From a checkpoint of a small mixture-of-experts model trained on Wikipedia: a variant of Adam for the experts, 640M tokens.
Below are experts of layer 3 (counted from 0) of a mixture-of-experts language model. Rows are named router (the router's row for the expert), up (a neuron's input weights, with its number) and show model dimensions 0-191. Each number is 500 + 50 x the weight over its row's rms, rounded and kept within 0 to 999. Numbers have three digits each.
After each expert's rows: a language model's description of what the expert responds to; "comes after" lists some tokens at least twice as common just before its tokens as in all text. This comes from a sample of Wikipedia text that the model never trained on. Tokens count by the router's weight.

# expert 47
router:584514509512454462498548460460509563564428499483519547532504488587578454526435551543547577385489470540557366521574533508487548473477502512418406486613479529524450516396455476485556401415486459510516489582488441463433466471414516487471406494449526494479471456551521482556499442563512535543568464542532484494505574483459481549439472572459484371516570502546480494447491469436468536478521400559510475381516400526468596540508532504549540414466465500526442399621438448452493482505512472520576496539545550562485434466529489595511508507488491505573542534531441436516415477530498421472
up2:468453497523517454443533474514530568498580527545514564578494423517440525500500489487571553561480562517503515552418447539552357542430434593517566519540402550570562605521418551539514478539522511541441566571474506433470560535455524423396496456470496526567466513454435568433531580524461598564493453494555595574534491477574516484537496515477478548549495471493442446523521474569560561380440464519404468528468466600568449516411581506570458529535490508409472491573491450528530537515531489525492432461477514514575523480390436488526495474491408536544521454426475507495543522449563460525
Hyphens, en dashes, apostrophes and possessive s joining compounds or date ranges, e.g. short-lived, Danish-German, 1880–1955.
comes after: "'", "of ", "-", "6", "3", "1"

# expert 61
router:435524590418587479508581516641568492496527469449423568466586451422495506492505488596425466496477476556472458489520533565454440457532534529560476608545633517437424511524587598468402530497404467471545462495485574501630479457587531494457492479398500444508560506527497510407467465465533483509455538448512515566460547495529483518580561501474484530489479492443586554517486545440497423509490533500559518559485522543464446521426549449499487500456509434496527542502468524482569509518478526588428322540470481522455546480420485533505561464502546484525485454469543610480479532500563465542
up0:464486539486465472477475514497431429536461493464484463438536510485463569490539520425482409482526411525487505456479522505531522527532458558556498534641544573536507524493520516571589465485588432471560490522584388503623467497493600490505537552539453539534526445493511541436444574591413457473463509537613651492444498566512449488555446443537512474529529543447508434615529520501478470463560519609495545474464463434438503526469538539520524445612454576506413426547534500452504433416528430522404559482494407491482470514578443555490452497550473585549546472550519464549519461529483524441
Main verbs right after a subject in biographies, like made, won, released, received, gave, plus sentence-opening In or On.
comes after: ". ", "\n\n", ", ", "He ", "and ", "he "

# expert 49
router:529436419513583406448501476556478403551472533497562512542536505455421411504435531476470543481591436508523546492510535529549405487557528562554487412515505448489518485554467514455571512519435449464435486485532420561529534578552548507474485479466521620466470392470588421433543527530571413496429484423447596525576543554461509425568443468503547461450579559504580524502497513515497602410533471485566483513501434518511441529533495492438511571524458461474553511554442565516572419444536503420549488490527559451506436554554540427480529505554552417607556531531447500578492488475516577463
up0:484498504539536520448444568433447476494454483459469511453500429593545543463489559526468478417485515433494531583479432460486555412527512478512583495438538497515467455458511422411419492527431470477474465578551525457431407537411493440485581594549559479450487473464507544440596485527548488477552571405453470524474436469438481536542483508429379530576400472538566489439457434595517589557457601540538504508506528454503490507507580475523464417538495412556473450447576502542533608555496535414450402530455424542466503482489425482548455573575510532447555499455531453455520537514441504522
Sentence-ending periods, indented list line breaks, zero-width marks and short table cells like 0 or position codes MF, DF.
comes after: "| ", "|", "/ ", ")", "–", "°"

# expert 31
router:543628546463523470553487543521511526461539486441521465461480478532445439468512425476434426561527500487553483465513478448464495435541503538484585445565485527443415428463555587584526546482448478522533613476566479435566423464527560575513460449482463554400450573495507494446494489490610455517432522531529487450506530439522536495567421446503467467486553520516489522499455438541406387496467453498514547513502541472651418555500439475451479558490424432492563509517494467513480531602522596529537446497532565515413534433522535557457432481549492454585586494663491483504501485501444527587
up0:324543560501583684477409525563430454462465468442489502470441545494449431511525551605541494503534472543520488535504525475468476518550496576529552440581474514569506587459529504461441460542607530475462537493548495585495466508486524608459506470518473457580505447477451517499444507559520490488504451536402531524516518491517488563506553487504525502496465532505591499487487424569497597496465487602577489535553445471565500575501537539486511605545454547483511538488585449510553509556528530564488509427554509521402583423490478581529467527556594469514489534588460575586464492455555420519
Single digits and symbols in tables, scores, equations and citations, such as currency signs £, $, €, §, plus and rank numbers.
comes after: "| ", "(", ": ", "; ", "$", "+"

# expert 46
router:494453543483402447506515512545490461493534615561545609548470496498450458497528536414453498442500480551465540390501401496500486484459564467492525460501543453549563463606442405475412409407516577489517498494487490525504554600514500449585503518516580535474639529453448609408442514543520475518499524470507468502585549506452501536566504504513523552451456549526449536517519487507452443473548500578494564515542502582482557517524431491492491544543449592519596428570624499590526543564501438466507568492532541518602468580437500565535502584461483482509540477536504587512496527460404484576
up0:396468540668514525432487481511473473552455452551439515491482475462549521434470503517553465499512524552526513491420524569521480561426451544604511515437474514513541616465587543538451531599471410466512449488530467483478538574495557498517528529458522465507479538474450482533575527388583508402494510602572540457515438562495438575509534487493537509618472561532502531485475492435518444450507534473524594424578515519514607552556466431557550478489483499541505629514560576581451421652508534510492507528478506488450442553478444504510560456484513475540546448526461512472544519479447607451
Line breaks and list dashes in infoboxes, coordinate digits, and geographic words such as States, County, District, Street, Location within France.
comes after: "\n", "N ", ".", "United ", "|", "information"

# expert 59
router:458581578600571528488433517498469382412429446440520455428528567546505462574494383495553495581506440501538488465432419400402535459532526584405469484572524507487415468510542481520477515434482498490482569531586457428469402500549481556487556539488529493493447590515529404558521466388556540485459472469477433552509538439517535587534486447482543512531500477617584502407475470573437446449534593479504418458427463464588439494545529438540466566486495503425463521478490455524526495577514547464552465520529494526474552454509534454484480523572526508534465557484545605443505497479476493493
up0:465538559467457526451431474522488454484539414521553447414486518507519466485573398491515453461530629499556477509571533462499553454498508385487476398495537422523498463505447492631532362512505442439567497510446473467433482480480565525591570588466504523498469536475424424528594580570504547589515472613435567547453503498478453537478450539521499522465459528553497510546480469500538483494496533496452554449490516550468512520503520457470452433474559493561507456547380450484571467497563433568545419559402541553437506431550595564543484561475464520466596581413526485515484495423531482505
Opening pieces of lowercase words after an article, like off(ense), ro(tation), ex(tinction), trans, pre, often in sports texts.
comes after: "the ", "a ", "s ", "his ", "an ", "and "

# expert 4
router:612523491369553391555627424598559554542489486503556533511543416485486466532444496482487532485384501441518475480524506536469384490456496511449461503487451502499482526535466432449521586459463484456540525509550561568479454460558493461515417438528541571440471502443485458496566486579458586553456480425475564432466473508531448502536448474460482497468595498408535546540502489465440528464527502482542484476539497570467426518550494475395499570405479422402535550543526487547586478536514445485606369446521487529503572552454528515487478579522434507501571476428437537493430454494566569490
up4:441464559547483509396435487539433499620529517460485402457466563398508470512524508492584506484503536494464556507520521549420479510575500500525467439464498512473470488447591531522446503378442437466572499474415536505530528560437553517424462572483405506529594536492606474485571540542463539481470539528567498476437470483579588571485547480553635560574572524464403491441471472415592491462534513507538483487416472497527491451489480578586515559469540538510492498554578512468420369571475499440512506586499466431496427508476454488515482534613447545462551565481544500496520460431500482509
Periods and closing quote-plus-period marks ending sentences, and single final digits in table cells, such as "product. ", "Up to Me". ", "10–5 ".
comes after: ".", "200", "201", "–", "199", "198"

# expert 29
router:555574592420589494543576453502557494550470421510506689552592496405538480541503458477412515473469491467484548448464487575538427495480549386511499418570589514463594490502508474507528483488494540516460497530555390428545541420521446476477478514550573511499431477531505537416438621535513464447515498510532529504546444431468469523480434567453456539492603456519493574457493505561477574527508505516483617513442407518481475557553529493516523514436470518399607473513467464495537521536549520502483447559475472602450507542441562491490495466593505545433444442476468543457487495425480462523
up0:530517457466527541532506616461453480509461433406578490532449632450492455397487428523522630596507420435459464432605451499448499441512521502428558487558469492519441484435595486511448474558458458513557574550587544533505523524497461543467504477524559506531478449530528603550529487442523527486440471420504473446616446426609504526512494472568556507518553492515458487470435463496586519488507455511522521448454562440566566530543585488614530507486538570438488445539532488410438528472493465529510502457532401454399587522523503475566454533525500452430541472510594471498500489449451547459
Sentence-initial prepositions like After, As, In, When, plus table pipes in sports and transport tables and place-name words like Stadium, Line.
comes after: "\n", ". ", "\n\n", "o ", "°", "). "

# expert 44
router:434519505570545572441397496536477380381464544386465433471498551590427573531499511484479473633514522497508546563487414466534516459502500456419589495541566498506489438450586597505497498638468492588496469487579548537476459555501494566479514581538512478422441480553614478459455540433533510424452533485521508601495562480480456512528571518435503594573569395506474526541494531474503505489509586459512439573438476489567486450513464558546503606515445485491533502480491531478515577492540613467557381513500498534471548540444545451501503462457482519516462522545522568478497495520526518485
up3:521391545533523454548480555483599494554494470480550517538483478584510555447437494528451536441499428548492495554534461383523504533458501520534490601510514610473520509532448483504576545527593512520536499470534461510470525475526459477446481522566532543493498492468513526508558498460466602538461579480569467553517504469466471559421519515473533502409499588430439466532539477447601453561450447506515592568475476520495530501448578509555532495535562662516512496531542499466440375481505487439565570549479499495617444353519484421512518519359395606555476511474494432461505505459502539580
First pieces of split lowercase words after articles or prepositions, like exp, comm, dis, se, pat, as in se-ized, follow-ers.
comes after: "the ", "a ", "and ", "s ", "to ", "his "

# expert 51
router:602485474499396452497520419545415566494467555490477541501534445510425497559429494519530447545581455533451483489470492525521512554503541465552564508449544529569571507465483541436502408513472517443571472525397508491424589522518478476535492477471463500474483464606461514560498480487535447525505483638434478517354499575529490492455549490536435491530455589495501508603571538431489436515506438411378421415528402469496515459442471504540438454546447494516536534422506441465384448458529467542586456522473509483529500503618477596514508524587492449468541459529389473555546527523492547454
up0:432535591552486581391501554529455531478565451506520518398544463496505426454488508434533454526508495584504436473427443454445543519425445500500412462547514558496548521474414392519440504558433527498575409585444491523525522448515556410481521451566512486439571477536506487438471535509429494520612501559587408560467534514455480549505596521495479567556477525465478457596495549538522494503503473461487441578427461525490587442478473453505470412537489546526516456475438471505475568533460426493599438518537502565494359545490479582542444453522487474505542404531617574480507477472471424515
Empty cells, bars and percent signs inside results tables, plus verbs like based, took, take before on or place.
comes after: "| ", "–", "No", "/", " ", "|---|---|---|---|---|---|"

# expert 62
router:427529581533531514481455504459400457439466505417485564416457477482446520484439545480536432571482502565545529448492388524433529410515529546546422506485453608467496556505505549535451510443422467442531449478505469567513484504515477547502480560577421532474501565454539526460473473532432471478472495428528524559554514545476533522609530502488514546342558459467427479482554491480472455522497605600502571438566459518560460478478493478593494540546447505480455434466513529534520540525477511430481567397416529480541483448476509410510491502484456534590541485556609593437488546615555456619
up0:506415520514534476496448454546456497521512501460398518548475489543530570508501448484498496477667494538498502449497577538571600434439482477534434448618535529454542587474442431487495494530528423531555494498486575490466493488477482541426506425425406609543556479589449469581453572557475518593477482538535508505527495443441547486558552433454378357546491479550550439510454464495455534551494521540442490490592484526469496488518636439457425531508425476543513532537491488536441548534458450432483476601409501554503521452523490461535486490490471459437513481544465509474584542544533387542
Opening pieces like be, pre, Re, Ab and place words New, York, South, in geographic descriptions, e.g. be-ach, pre-amplifier.
comes after: "the ", "The ", "of ", "New ", "in ", ": "

# expert 58
router:436499488422546440480549591551519481550523445500458467551501561588480491611520493444537472522485490560541508415460500395472399561436486486465503488507485594487472606495591437429417439466551525434544494569427478552517477590518546501485449426468457481428529495416533460599535496543507467555502490527576498473555556486534583479512469534527507538536523527467608504463404563469513459573545538593426448431456579491540592475506347424477505491511473450535519536423532475439467518457502439431450511488452542489559525460506474590470517552544574514519528531614557465523455571487480441485
up0:557467430447425585463529499458540600472441520519482533523455515520513533488551514539538552502435538515470537569474554507529507489554445485539416537590419497452525518458576454478479550580559496536447446498495479495505518463407573494453508479449550566544501411464518495568545529490476443404404472519573460419534462511565442567398518498501517491477511531495587397603590445474572571531448478502512529387472441439450504533587504516499506462442517445516606570480605431531413500463475592524462572549541420480475509425494490550527577528455537398503467430547534412539449505509443528430
Capitalized words in proper names of nations, wars and institutions, such as World War II, United States, British, American, League.
comes after: "the ", "of ", "in ", "World ", "United ", "-"

# expert 43
router:602497483450417420552564543565551532527605461526516507464552486466623554546484578539511581541495357424539473598608523427532539548452544475505464466590541564462567454553412520484481493490477478466424581523493521502573510520497506475487423515547489488484535480402566472498589417521522546535493440428545517446396495531424510498535475559506545526464519515474460456490463370591492494494502509546391507441539481464499468514486452466459568446450584504506523494478522551527525584501518552374531460470542482463535519500392547428513401461510468463581534494467504432517515443471566525485
up0:554421569606559485521465573527497416649513463459492554449460512530484599512481525545484565540513444495604521575536474451623495555425465484584591483553556450550432523541463536559483417543575514473550486518494483462473540543551497466497539477524463611495563518475463464544513529400505454463525486543467431498531494493510426484484548463507468445545457430472461372501446523528567545539531553566456551511460470472521444455557523559618495577538514539576534512565435492501444448477562536518476418461442456542533562450450444496485527515433503590598546591501541531506567415461498532556
Final digits completing years and numbers after a prefix, as in 200|8, and decimal digits in coordinates like 34.06389.
comes after: "201", "200", "199", "198", "197", "202"

# expert 16
router:482608568451558449542571468664524494559564449438422507529424486514477447523540438518607457485471475523427577483571599500369418503540542541526546488440561472510518450535560535497582551431453526545527489499567538530585448545438516542530453457506437541454489474433525426441450527453564556495455586539489456491501518452518469472513485504519572584512495552435550534452580509446475465434542569576528515513496491528550384504508535465514460580515485493403620474491490550497499477475522532550493397498464526534518484531482498425470545521491457440562501466535493619608492545436536438481
up0:478477451628499554482464594541527494508545423537447476462529464439544551465337454504483425539514431444611598474485524467517448545517530498537495588537638540485460526423557566556530471478551555542514541471545480467532495616439469506494532494519500424515540427488511453454491464533519484442500579477563466462591479434517400539507588548460472459617535503460518436488459558570496514586456436509505565535527504582518520493476538569485471552493434468445455461505465522486486568612446505519438533547527450438405553500498546540542445499417541467493428463500607404487539514543495532475
Month names after day numbers, first names and titles heading a person's name, and team or place names in tables, such as November, Governor, Clark.
comes after: "| ", "the ", ", ", "and ", "in ", "to "